From a checkpoint of a small mixture-of-experts model trained on Wikipedia: width 192, 96 ReGLU neurons an expert.
Below are experts of layer 3 (counted from 0) of a mixture-of-experts language model. Rows are named router (the router's row for the expert), gate (a neuron's input weights, with its number), up (a neuron's input weights, with its number) and show model dimensions 0-191. Each number is 500 + 40 x the weight over its row's rms, rounded and kept within 0 to 999. Numbers have three digits each.
After each expert's rows: "gets" lists some tokens that make up at least twice as much of what it gets as of all text. This comes from a sample of Wikipedia text that the model never trained on. Tokens count by the router's weight.

# expert 1
router:461555477512486444511516571466510479515588485516472534495514482534481533495549487489537512527504476536473536570508484436527568481455556553464545477525513541514508449408525557484487520468490497499456443500486516553462501535513491514505503494594504537473522445542478427527525497439489539455538474442515496560558404508497544464528472565541531454507483448572483412477481497470545598476560582466519497569514455491526497472521522403512468446429503515554421503535428534450554536522499522466571538479492581519533384467466504489455518455548485488523437492509529479461471491493475461508
gate0:480527533467458441490503515511491452528464479516475465550508560514455444465590464479479480491487503585577528591485471473526456396506502534547507451502522430515537541491520550530494445546457550501495524531525498439509462550513575462482442499502500443568444576494538470467554486459529506477426489470501457459465448496483528553510512517566593395511534502522532450535498560536507437489481489489489494534603538508448494508499470466480490490466516468560466540570447460565480485513474566437465483482469482476552449489508471500472446415503499464541480458518473497428486501476561412529
up0:571484497543484549470476522454467530473481521455472492458524518473556533529518517550529474512478440458416399516553531488447572537510517530474497501501525552439489492491517536500414584526514407468507586436480490495492460463497488476543596530512506569437513533500479425534501517537435462475551508510455542496464550480557498465443516480437426510473477532526436493461582518460459619537550521511526474526435418513523499501529562522516505498554458562500481473522490523490486466467542468474521550543544564486465544531526522516503525474531430580510472473466538515518451424524473544499
gate1:527461540489558528500538509453548540442475443539489468535492536433471542457468455524446466453523468411467491444477486459531553498447447452449481480478463539487456540498501486596511466486480471516480529477461503453483513430479460515421547499507501483553513467500395505506485528483475523507538489504494492522533576519467563402507468504451470523535490553511486474509482552463502523467477506481495465507561432481538539490470506546506513550609434453420555535456524407445518523446474425463480587478432513569567574508546431453542519447477505459544529486493469459541511496460498469488
up1:471525467495440565508560538455525522422446444573447499553460524438544562490467492507451507449495480435501561454517537484530509538427456454445481501494495546521484501548494463591488524524465522530505536503450536430504493442460531498440457509489459457546541427508409493457569472465445510499528534492482487537582576592498512450535519523523419470519475559511489410443444522448532474480517459501537528483545475515527540528519528456500488480550453505505518546454500455467438560427489413497566532463430530542471498529520504451496525445511509506544486501505526461508519529441524431480
gate2:480493516452530525546468507522487485471458516539564506488531528462497482472539456481505504499406449456417520573516470582480550549519532522575516434546528458512571549454519529491457483507623429497439503431478490514452503465505532602460475465570448503383495471551447470584491490547508505507526534504495512445510458510520493534517484486493512529554487492477548577519528489456500529473568510441583436524465464485494412472506466470581505474573453424514573462482554488480436489561527477481474523523525524526466496504569512542454508568506497506527494487524540541481509505501508471537
up2:526472500530524469488467435428540521503576507496495553493431495554515520489518574545529498559435517502558504477458510476436499534479444477482455495458484554459422483500500490494488479437389486568541498539499502492536429585485457482487539521522560498525503534482532560434541535481502481460471492556500529517504514547515475528458440485507454532424482495437485395451514545501559482524480476568419560477499568504460528546493557536492489453521518509486559516417532459518513482447430527535515422426560491439560512473434568420504535470548479513422502505541448518505468485497496484504
gate3:541540525449497491503555494448499457424483434512541546471521529464495533491522491566573482585441544544498445494500504456401494517430569515532486432479555513479452525510522546505525554451554490529502450438478499577515473507507551516511525468545534557453515540482429415493556512529497472507524458499429504521492499556548464520517517510507426459494483489571505505439493472498428561566628569428468470549482481485511517499431474521485499484503464460443502505485505454481468554519507487480514575556505512477592459497525568494451482484453542534508473515527471518560496559451516425461
up3:518448485509565510475511490538556493514464580506442491512497500512512425503488483493429498451519458530486522508492504551564484479600449529507468479463479484553562461471495440524515482519450503503492563506485502435478506495487435509504533565451484445528488430511546596504483458507493521522482560578504497463535512424488535500429523537502625499507530508433521440553472525506557387513405444520525530445525527495508502519535492476520506520527505482599505544518517513504565433470500513500437427416504529540453491475463431508507486539481450452496527435469484497489471512492471617567
gate4:502528474588503497494506456509546552513496467462493438450490404564425509532491501425479463582534513490483560475568477495470499498508479487490491508498509471460434468522376559511540533445483488495542470527555446552503444566433496419464503506564559502528482442529511513542472489490474447480518526516485495450470529548499503530429440433483512547520523513475576566513499643472471497478459525452502497482469533501542489398490534455521469508391479470529425478510412532462485463477482479512454495485512569479515489455518487508467522508548456467548460472484556519560489522512524537518
up4:498461462410510530499531503515449483470564462532495545539541576466496478502521479555529474471483548530556485498431529442542512516468492500545497486450456475568520524534614457492510509482478500506531474495466555473544472484527498578475504471475487541433547586501461471492513490498568545549526408505510493502518472473456566455557574474502419462498450448482519395532493419525528524564492497549478448530515468509527462569497487510484511448604497477556591487490530450557547508531489541443472467522518414490495463523471473434501519550486505583456548512509451527406500499486472496487
gets: "\n", "\n\n", "| ", "-", "|", " The"

# expert 6
router:474538495512533520519486473521580482433484487501428505441457449492508511502507560442575511519524485466493444509464572493504454472459409472531501479483480444524449533456477477487500442505530530545510534518446466464491471525518484409499444466518485513469564441493472519482621521447443398389512473469467422497536446472480471450541450524479506427428522521540476438513479480518565467562537558485464522432541471547484501492509525466560499489509490509513452468560519480466556474473441476506458522563538514499446503499528555442517492507447433527529488522425512471400523475481496457446
gate0:495472523497501542529506474614478477457537506502508510558456529496563517405497565496516523553396477485539549564547442504506531489484540583470452490492468482510402519512520427544418512463517453535490531445490486485474465517451588522467514494448412571545523510518473439506501538531497520449445507447464454516485508489509477484501478454453535452435497555512450537519451472542545489487493508497492481482471493467530444493554568481484515482519546409483471512553480459478482468510490481412464464535542549465484531427487472591498487526548448488598474533553512433493505518408522486471
up0:497558535486491517472560526533498493472495475473521513540445477523564499461497572531482498508480520512496508540556522472545541508455582556501523554441495509503441516453511438529473528546473534433519505485504428559520536456478648479471483516523393575519579478441492464502510553515461506470441499496492510566518477561526513501539463428482510430428478613535412437494493523466497522480533532516535487493576516481537573530461512455474472468517462513471521551466482555591451483533452450525532524484487500475518510543490511475516492525474459485603462528519547475546499508433487468415
gate1:529539503540499465551441521518466465517475475527516474508435484458600533448594498460498439467569572574533543542469497478559387452521455497526495501480474552508548527534521459542519512538510520471545484555483480565403468482541489473480454468481486469481496443526463468507468511516496510513476524537482415486549490448439409525551510528426540507468494545563515483527510444543429487451586486470455484432506501492443506462533532492533530505548586456551471537511488525541523498471474572477453457514495472448467461536447526505496465485492452435548462620523519509460492482496504486441
up1:401555493518500481546453497424471479500504570492483468518500426460459506557460526453446510463517435462489430463455482544483526466567492480448455493469572496491523500519467510472549459411486491465437431490434504471485465539429474558465444541525494458539466418520491500451471417538473480503516491612480474565501469534518540490448511447546454542461467449453506520511524552430490526549478510602508490501485500464512510505447476524493509520544471497515490488513566492507430503438462502515484492543540476511518496515482556463540552491534566491437485363482448484486558563497511510555
gate2:515544533548540516484487486569479434435566485513496532569474577535471542493484558526472498524491514515556572519524538581541546536503435484550420470481550487480453475492545469420510481494525500517455486551427496438505448459509487507470495489489443450430480513451525479457540557486471477532505525494444452510575453521478572464503537418535507501467535478461429485502494541454504545538508506480494456544541534466551489527414510480465505462495506630574545444494495539490516505512561486561428518502492490517481441444501571560596477520556471491545517521461519478519592485524476479529
up2:490450523515498461429486585491553542573486483511507510492477426406500464555549469428510477527485479509576478520468442508370561433478541496521455405514457479515491567501457530578557533461443451537493551502496518518472526513522547485512538514462554505552479535541467442489523479584455564489487488552490487489520478442460564507450430489475531495479503541526474537492523489494462504529528463533512533482487544520462530521523507493464491485523405478483413540563463488484506511475538481417464532495550524473615570538539504522451497513512540467484517410481467500493425546467482471534
gate3:469497497506475551477459468481487475503576454518422447482411485515521428520523472524522510585537534490534535478581523454486505541493414485579573445521497516529469450522509573460510516449500431451495536457570538469497400530475438417510496571470542476424510467463467548443517533456475449479483462547508563493554516454455534479506559508425536524613472531514486429499517531507537528495488564495539523503529492519504567421499539437525500384471497529480515461484488491511560563518518472471479548473472470526475525483504520461503499545516504503494518470529516565495515495546450535432
up3:544475474507492528545514460566423485550466456564531550452535448532498532524476484487527454455429486545483439486503489489465506506548531532426507558462597472536512524469469548478474505443512517492530465532482465477500620536502479522586499555527480507523477550482518405534537487517474483532489511416512484510422543487450547519436442491446438384501451435505489521472450520478443557519599480539442495489520490467539451426513428484479442521515479492490485468515498536447484474419483522489511527542534590462574472504567564494508540520454521472474473474512501506529501503428518488495
gate4:524460486544440503489437488502533506471571522539464526521523484447438435498471498470445507472513497433556486437481603453458451511570471458471482542408536499578444502559588485426491509423466508487447515492513488504454487527470502503504484492512539484388490572550427521484546488516471474497507507487436480518591415485517466485517488507527494505477507487586501437511502511486511526560547496570429507490500492558444476464518452523447510520512561465546480503513490530440499490515545525462472479559486544491503536458406442405487488503478416514520417490532577538462508519471494491507
up4:524507460449596475516494501514538415469525456503560542521397445546572549492435482554498506545489542409450479503516496545584574496505555530588479514544471510434488463511472433465471510545499455497502480588523583416514468495477479534493495535498471494555441504500542441529519467445460564564518614487467453449439537463440515486440517526482560453519510481494523569486545467519525510491448536494545499499552438441481565500505504475527528498477447520484518498493518460524481476482458505521451517532486452533491457499580469556563492497554492456536524488503461536540545531486547491505
gets: " the", " a", " was", "'s", " is", " were"

# expert 11
router:538607447475499450514492478419451492470514578494496484527498549525559506489509538535536518553521465523468516481525416458497495525483470504482451517549496445458519508576469538480494537492447467479538437481526509475541544569513452511498504571541536474436493558539453479478534483503516426458516477489510497560526472607542524474481525515450553467551501505503487463456498461475518537381519454499534604531397549485449375440525541464539527509483464493458512552492478454450546420522483491544551452472526493426522469502522505474497542559523474501490457477534443456526460503455515481454
gate16:515537553462522522424516511455486440470521535483466503513585501440460490501533439470499487485481480562519535524505471577482521429472466462478497506501446518507514478461486586445460423548552487523541490533490429415502516532525557424505568444523515488525434495499508504456470544581533535495538442503523511440550496519479530477562430491517506486414496512535456494536531473436493484464485578573538452553394467452471502512542504510467475478541537493486492576516463450594542574445520402570511485529497522431485565489502544496505470544497496464529480573494547543475486508493457516462
up16:530541501477483430420500474507452449444538558469511470516488459463492511507496492541463584427502515554547516475500485583526481457518481442439509541491555474555567552427516544529532440511513518498544530520485495438477483520532536478432569466493532510489477509447462466493484507540539566504512417533530436531490506434451497497494485479465510509461498492484412483538490437490481407439527503512590424525494463471489402549455491535511520495451543528483566528511465461537479563473576434515548503492467493467531529583539602562553464492547546472502475475425523552470498495512499514547
gate17:527544565486451452481539467474555524434515451484573479523532606504526489495449504518526480440486490546537475483487496529518489531470434538496465553484530548584511427478515569449445497391496427498520521521518506496476484551453456499499477501545480427507520494478476513525516490586458476465518515521521476460574466424536531550529441487443481512493525498482538496511545507592592528447474424495450533531426537474491477473506443436500426484533476546450492559504548456564509513478483514450585532485491490445487510447579504489477545507462458489458485492472515554515542398510534534558
up17:529545502532512450511459511469508551465561534490539502488498500506521519567500529582483498530465425450568450461507497553446532542522453539521397529494514471569555550521461534502500537437605505499507476484551484427454496498482542581511463547509531458538554562499523488583499497583458499415553517544461403522524507478479537544486518495441505567441501494505515463482549379524560538498542506513527519510432551512518491523492511477460460525462474464507574524553564492490525484466464536543562489473580577539495444463542502540541509501511460534493469504460541523471569474519461495519
gate18:439482432447463494426495505556451472577476491505457522423508542451450504508543529538516516527523520514498470500520437498500529457579423464523473538528511558526475414502487466510485533487455503453522417475513486585421528509483462445545417511520489472505404526565495576562490472488453477466454456433500437504489546514486511525482511497515473501559460471528552443435501498469493452442473514467406532484466517496427472482500512555569418499481473443531491497573488443577470539558515589474521421511491466467558493468491497533529417510517491467497509522548518483566489478503521513486
up18:466518540507464481567539508482551512518485549566489517499616501483533471512399569496543488481500560503501512456532521487478478495520498452448562503488523500499442428546504507536506506520489558522538535531542455516532529487458442493483491485468508528472440539465485549466450494458494540511446557506477559468486544572493548534567549470480488481419433487403606437446543471465502431452397464541534556474542537521478488475470485508548491519463573436492513467522413495445566496596402460530533446501469495516510501511488503462506524540520500463495499532507519554455510565525500563502
gate19:516491511490472440524479527440458496515527591448468462527488541492498524489488488539478480553506453448484554464526524456561495451482432533517486541532444505536451537551480531487527616511560501468475515454500472447517483497571476477502388462486481414453550561469468506506502506479493423463449446510479532517472552456516470478466550476570569529536539578504573452489445541544531431482555466442497561530516521525540399476418488488561528509498543451489503429529483527478475505524482512523537497581507489428510492462502560459512560499492476451505481571559473557487497551520433487465
up19:582582520410510488496410481462551459471457508469542485562540585474472553533434430475563450523526500498492527479376532509530528486467434502504511531489448492478465546497507504521545539441486485505562471466452512489483499537507455500514502485586510509486547546485485460516424553480503454515583522422495499469388480444431484550459505509506504515458553532539513469587507509542557432550501516555509517496444436503525430501466464465482566452485483547560467554553521510487478455484522553576535434521496478458549451478437517481510541522482507477526508514469557468474495509496513530508
gate20:461471452445503492500517428463505498419442514551496571492438411508509444489590524545440521509537454514499490518480509470456476495483521466544584575567512428458501497482491565495490508498444491531503543436460489546510460464553535528499488436475521524513526539474493484532533556517469516500456414452484546497602561522494539497492592518502542454428493492510493483496382596495504482512500512532512549470435392546446443490483457493507556505537456511554532542527491478454457510542505497442511474466479477470513481545499482554481582500500525498409555543485458530519484574493491510497
up20:463548476593518441513480525512487464522504531486540436538419424520484540518553501455599471483526530492512515486533530499534513474539494475471532463483490460439513545566526505547463496483439479532430533463432549498535525499452457511483474448463466449444505505613452498475532588564442562618463533517533500565463489498511493496570452509439580517419422484487499425498492533457531489462483495543506511483524562510465480489542450513470481477514534486481422493555546515499480443591515493450519490438496521554445491459516459458498513505509546473515466497446485547456439531503503432520
gets: " | ", "–", ", ", "; ", " in ", " "

# expert 8
router:481496554487458504568576476525513540487500440498548543474572541535466486422547478491457507488459508522421575516548517479575492513516406548611491488511493520501510400524504489501475588543444515488574542503583497463525423534436517574451524487521540529483427468516479470485450549512444503564521582509518467497467519440516494500521561461506492528479522539513459496509537532443536455502478416462554519483555496533503510505486516459504476481461514526547594489593471441513554561518468479507501506427506446519512467557496521498526470490492554540479541556538572542498518499548470465487
gate0:508509429431449504563489545567508482498498477559522506480520467489475464489466524494410512540459497473512555540528473525514439536458432510488482533489574526504522512514528485483536465547494495421534554503457477575517534501542512511570447521464555468522554497523520424580497531490495507431580481544419512502489434446527466565520420422481499477539462449425546523525466439559506570479516515512458495460477441453464549564464512483456547517517533447532423498554524483528535493457478525440495473428511421540496520464484476551490562480491509510503483503575504542528457452462491387462
up0:442422526436510425461464478491510529552434518530530518502555580529497523465455488450471500522451489494489441562525456463531510520533496529448420495460465452532514513451470509454510580576500592508524538534547490495505463421529525513529446493520462504539503536567539432528485495528467511409547420509448523468516429495505421509498499504460482430507477474539446500464541507448506438492528480505502496542500512542456418494467462498438465473484398478457473464465587444537502462502486482480543503441429481535499516514530488558542446462487537495526535542528524479486489452564403573483
gate1:480479457544525559509539520495465467503480445545601497541473527502560562517515484434502552503523550510457475544439458495519445450459495391514467558415539506448485489530552478587447475523563514560548501403536538438491509533513506473483561493532524422467468490539534549455467495544511510456478515502516537540524594494495472533530501402503493473453500533436454534577490530463489496461466495522486461564421494445515492486436509509512529474523525525463458483550508408472534516519503494453517415423552429458480479509417529474561504488521488446506474508514513541434531489479491503525
up1:519500443470566534471530493510445482504491520546583527468475529481517555531478528507447519555456575502511523534450489453557425563555492532492429460529521453472481520524522542555467519522518527496564441445495539549599484564505440493360517504489496395495509495485449525508486541506573553444529484514535565457486533494588504486475502552505496451510508460466530455541522460520519534514472476452547533491493503526494520497417523476552407467517551458487491471528481444502469554475490488493497461494479403535568611483437545478501522514482523507486471538562440542498461460525496461459
gate2:543483526525471483445486441482480504452531548493530527542584518452531480544455458497440529489487476465555490442521496449498506631612448524417492510448439464519481461406504520472518471472533527489539484542507511492573504483477432508511493454379499521387542489460533475528434517453516511457589524548489508492480449527470503488529501427457483448549474449572501576508440551494453534498508571476532455487520502459476535500438523489552477558482464496464418483466538481522439465469526537539477511497472569485542490551486508492559451523535495531447506462518504527498516528511450515521
up2:462395499482431554483560535490408555439506515508554612483531557493517528436445508450489445546448481621470499471513575489503552549482442462506442492432491495496454502460533532481524489475489481573579496475498530507521520408496504573509472450496479510470461530529506491497441529464485510522516489544487496538470490467532551521506530503516436492508466501548422575480441474469570565543504506447473537531524500536501464532518486477517529532469522532480537532543527463435529434532491517554494558432512520513524498520456445525506444456492458441490552521486545543491518579581450452534
gate3:489528468517512473540483557510523478453444509488498466459482477485483515520446528476570479555514518442463528517466471521475450492475460479596509509576495468465506503456480473529489533533523478503444523564584472480512532547517465528529455502524506485452514580440465515512537482465514512454452464372519501526517428523474457445512555515517553502589517527415427431473592563469509568471511499466506500444542457541523497468454506488506562473527496592510533476432561477524546526494533372513476532479505519511524545527480576517465560499455539521511527545445544481557520405440481495483
up3:474573532547499439516422456490510482501527505522503459415446506483447524491454539540507471539471544379472534577467482483506484522504571502598500527517476502511495462511466475549462479557504528487464511533485546471456566525468425456510510538536535576486540536500466589496544590510551561494537570547553459572467560495497527516491499532393518537543488457559527489542465510534498553481494537471495546502550475499510469472508487500507489445485624530426455517445517505393509502518516513459511464477520499496514484514464532546503513509432506486384513495520469526505538442543472463510
gate4:584546599553454509459453442497509482515482502478428476544503454460513501492496520514489489524492490486550475499506498574498539522519508463542517560521537528550497381490439486545481491440511455677544524491457454456456461538530453426585551523510526554536531423537485513451487496479480437504515440554428558490486595468499557518445501469526485512486525529441410446553506537484481509504509548443476506538507511498532513490523489552424512452563525514509511537505460490548468529484511562477474423478529565508503444564458503505543550475502511489531523472509457492523493498521470482518
up4:463496476532575552501526454528502578476511484465561506517504552490448456472529500447528500480558488488524500469587496459491420504525555486510426481450460470496461533385469453476567450595473553480470473520582514464468477477467597534423562497557527464473560531512505506459490498560456550508487537550474500439524421471501454504495539566464594456553499520535485516490463446542523447504493444454552482493482460493504459525525514507576502512441494482489485440508481503480552485556410459481508552496524495468506502501516441482501547595477484551461458469581487490506473479497538562463
gets: " and", ",", " of", " in", " |", ", and"

# expert 9
router:481520451475474505551525592493517511433500507479558505538417497537493436460605475492502507539544460475471548501524513464452445521492507504531490473489474464458508471498385505499488517486443541489543452467521527506493469553502554493500480571537555573500499484482479441459579489507533492467521503511516525553497479577548455432514505569541487516470504453465565479502494501534485429466471522409473451566486526457448430411485508442478488496459523451488423498444524453500513580440469527531494524497480508469483493516459524480515486428455482483558425484595582526511513613530442498483
gate0:485523490529544499541495517500525555541629532524432503517451463436481524455471525473524546509487510500436535577525486500513491467475495408456525463472548501475524491464460543500472458466445508484530497488506500618499573534531507530468544518517517517501444424543459513448491523445508479565535550459448500579483513564558426523473496556484563486448517513552545493534513579527436499534618458456473468477522511476495474544526533503470497495431500491428512511511494488495513501453517512499511519530482603473497409523488459427472526471503497556559527543531448499523536555450414495425
up0:493437507461473447509478442469502537506494501520482559524512475479470467469432474517500516516584471490493581526566526521517458502426521462565507473472500503491478532497484547533464509535500537474491425448444461557513477519478558543455507500578488519556398439470468433461534532547536513553577534398466520544490505546563478503463484545473494477437526520492491543527497525488421427524588479422500428516508495476517499514528495474448503509561494497466560521549443441555489410457523517470499527452596529473477493539498540486542515515528475510561488489572488506483492491497358464529
gate1:515504495436459452490503448477449514533510513549499506536480423509513524477525490500522492513528439484543498445468497447445552528434515520475461448511508491511491489481479512539479426514515490519487495470475515480607542539608423512460581492455501587547468501521513483477520456580480481526509587476427451543536501475483560478558579480575444392448457505465525540521440568456491542563508549433486500534415453454532555537485525533517577498488534462462464517518561509435513447508538557478531473525476483548456484541516471534554522497506483485509484483452464463497555585440507533512
up1:452578475525500465458527525563487473503560493496433487486495524516507513513508445482585526516452451515446489521556513493483548469480526500453528509493503465485492586522506467568498491530478466504561604481530578460385448522590510545482511491509540549477458526523445503493469512544481474551476514438443518521527521468497510455534556492469457444481433554493518555513472527422493571417549571523529521546526436519539489513445489507513533483464533467449467453508534456450437522528575522525493551543408470484421524509518407512540563518487565529476488460478440482458540563541489518495
gate2:438474569474496542522544475552513457445431578513479550539538481498492540453474474479554500556570463468507516501498529538537457517453435493517433545578538544525478495508493467414498476525521540536511510434482473501426535510527480588457394506490493534553498438438561513468557484482508478516449538507521461527576492529487528455441485544516476488539475492488468493469625558489493521477591458559500461516441473509534591498579515423490447485547494500452509530496461468508506435536479516485472510476511528498426524579515558430436425489520471512511500505515519522554475502442484497514
up2:473490415509456488441495486435492542478535492512477415504440585454518483470485484473466492451488507467491499479450492517424594450468492455505530508494492450437518514515507508565446502502453471453503539510496487471568479506446514384460485483487470513500533530527467573427498453526486524486512499440478493459426515490417485503551452506572483525456447483520446457488415510510526481503446464448490481538475469574505451574536494531486502546522472530489535460480580460536523481509562489438501477525603525483530560474493436517555560433447580542449492496466529463474579540439509552496
gate3:467406570481511484503479484545508500433477496533506548552483489460489417522490568577553532563536525524503512499596497496444454533442477504522487479621502482533515444559524486501543489482486536514538479474601475497431503542548522509524481505480543469540507504471506499457524483551500482493407478455546503478559524490539554498497479553543483530597512550495558542519583523499528523401491488582548481533444461574466505494541465417503544488508428444446460519439433474479464546530430454476446493548500506484464503588522511484449491510521528516482519445492544488519465477484538471509
up3:378495429473460482508529507450402536541495509438523521515453485466457467465456512445489582500525540407488555451426516569535571506458469430492462488508516508531552561462534498482509528505489519449550516530519456525531456496365481542489468515528456506452474509470497512503471519486483527522468472436486461494487511539447509411478473523496455501528462531530500476472411565493518497510549521575507479534464445470508483515453417499451535517459536502475525494519602494510475456487565464491464436460476526490574542482527515548503509548484512557577528608514505549516532480461523506468
gate4:514550487493495500510529515443508470489474535490525547520441533576532514551516482492532469460553425580526512521551430465431550532540498483491572526453497530491492511462478599562478478448489459494516511558462557507457463546457489521483485519483519496598576504494459438544544488517531450460496442461509516524513451538504510518479508403470539472462561520494545520469501581480440527462460519521531482545400572527568466476523549517458431460510491518472458509589435413487507459545485548438496507542560495435492502442504519442461526486482524478499435417470491482442520479456444475474
up4:448477561533498488513469383514483502516407441491556496433455499439560502555512449461509516539528513492462523477541576575467457491519471512527477565547477501568434525554406486487542502492488490519515442542501464506554451539473520485458487484534526520461479463527454456550544527515505461542487519498443537547542523484517501495515500432452515478497490441458551477482546555430497511494523553559490451532511490559500492456540492478565557511464441547490436483387508506476408570433499473481471538422501512496425507478492437513538545551566500505490439459595519513469474516480473528469
gets: "1", "2", "0", "3", "4", "5"

# expert 0
router:513501440546445524495517571477517494483502493567467448435488504460538478517481570483480516472497536509473582504509576544467446474529518477442490530421593522487503533495485547576537502515520489495457505502428466539444502554504500444577532551629471508560509563493466526516522476539494557449483516489456433505489456498532537491473428584525479463528536466452518409573466443496494521476513434547476471480510401518505525520468513472456464476499530504473464470509487502526446567576489490464529479545479576476509457486560555434507512482567488555564471546545487455505473529536490436542
gate0:557552552476477464477525572572529456497468522490532458546451552493527528528490467475452449515677523532510496491507503546480505528504481477439528477430561446545462559559539537446533450541596476462436497479528510449501519537440445478466515551455545465519467534510496476479559481499541543484486513511520481495423509526511532584429467534533524503463501533534502485462499535524518489528506476503447389546492507559535553470473520474537495463519521440570479554430515460572447499500556458516502477508464558495476472531498505476449509549446508470517603508521470499547433477457529519478
up0:520497528489499579499517536555580487460457460589496532550547529530565520574561450518538461481499546535528518481491524524594485472567505481519477494482560457507525466543452556564480398550535517475530508525517496458550560501490436529513474495550526542484536515557518447512474546474501483458481457556451436484512465555525573489537526500441543435480548489499489546572543490461520499507483516508501437501582426469466511525475565490464498500404498461403475483535422528535487515583505439503438477478560523482522433552443475478510514547432511435542487523511482452452479497511507473515
gate1:552484458481523498417502501477556495498499523512509567523513581544522498453459491472506509508427428509472593490503488408487529467524511507528489510502558454489604484479464477502525512513450481472521452428443494505507480474485502485469472463506480409471463514429499460540501528550470478477495423401461441563493483450465491494469459494540477521492480479573463502526408465442527544492511537532541510500463504467427458501585544552562527499521501584410457542488476498467566495468578542503458549483536472479513502530420486476528531554453448442549563447511529497537475440546461563524
up1:545460426551577476474561493449499432488532481455469507493613473431508433506411490498535503494504415578475521513540501399474464571513489519488533509512511511524486520469501526553508486457502523465487550491479551486546484498599478480451531530474531495449497555586453492522525526435519448473511526492448451407513507461497518586497501531498528449490486481487530461456499496503505555461555526539447513575536400469477469481562506555605464539531533483507538516482487571494476554491475463467534579559487542514475485467543487446531533552461411454526503502489454476511475534516482514497
gate2:499497500455517579512502512573529531473413449498462439443475553479492448509499533524513453536504515535466541522495504497498430435489531520543464511513437500541524532531523452469509533478461484509463460521489436518454488501527539487509428519537470547476521591544490417446514536400484494486468453458430474463406452485493478481475507510480480493516507491560424530518481338497524444455489508510573436453551455502441492519430465486495482474540524467524538481514415476553548502585410465471491468559461481481564454485503445419466433528523488483508492490439509488493475523492500487479
up2:490457502517507448466530538380427501504532476471563543504529472515525524457504487490479518452469543459524438496501576504537454477538417474508529488529568564466522541448445583508515515504585514450577500440527510461476467499476428486437555439534505484461535438497538517543530468561478467517545442532550524521538525495538452539459494431509501479492499514494587516473523572490486504479550521454469466503470544549586484529565517535535549489526490564509517478520512548449478471462507471481595486479468407475445581482488567512551519529485557537455491503527427521562524475558531473530
gate3:530434483558517436539540545490472541463552487529424458530471488486546496467540528475488508467506506538440620561521515462528567477518548448465482484454458549380486509501516496516556467501548507541408480530460529565546550466477551481478475517506468549527482488519481413509509489444509430550479522541487488477429520487483493479450456494489543501494568513561479488521504557441511475497572446530500567465522501504500530478459421525485532490531488535516544449507498549559512523536611537480500557526514518487497495492414474544551443431508564488466457540535545394454544534469523516515
up3:478605546456516567535458434540448504538527467508523497480527468509421561526483492552482457512545523544485509536477537535472471523526540495498537532479545460435455536422497528426404519513510523490502510522486524480559454446539454527496488489547487528494466500494508444508437467566501505523563593564503504475545520513617474520501476516545516583509478509466503522525480484592479552583440456475501483557459416515544498549518521450458472466498539474534550461456490471478463443487522452530483509543533585570540504512525484514456590547501540474481555546490461479443559471549463505546
gate4:539495495503507490452512464466438501396543513532452561460448489490525507497564469487433467553535450596511498511551480499417468534481512480458541546483539467463609434450537515415542467545456460458447469463515516463494498510503540470530541507540512515493445499493496510434422482567466502487484529482502519536480495598400528545423487509514537531480491510562482500500455574601476486525537502463537458547494477588533539505506477476454527450542476583554495564490540525493467548489456447448599526450460507550502502522513498496472502463540486467553427538469507493467498477516472484489
up4:492546531520443550471495513428491581490486537422485484568462465529483517506506549454445535497432487496530481522507511465522594526546456508560478453485532469490456510504519512495489493496562490538590441569538496494510476516434467490473546442433529474446494496534497493527585507503498458538493569501556538517535495422517575488521509466556424532530476475488526540516516489469505474553450536552485532509464500477439452513520486481570461457471465438436454469552511526451540499500487501550531490597439501495546529521607525437541573479494548492543538507517466479563472583618511481463
gets: ".", ")", "\"", " that", ").", " ("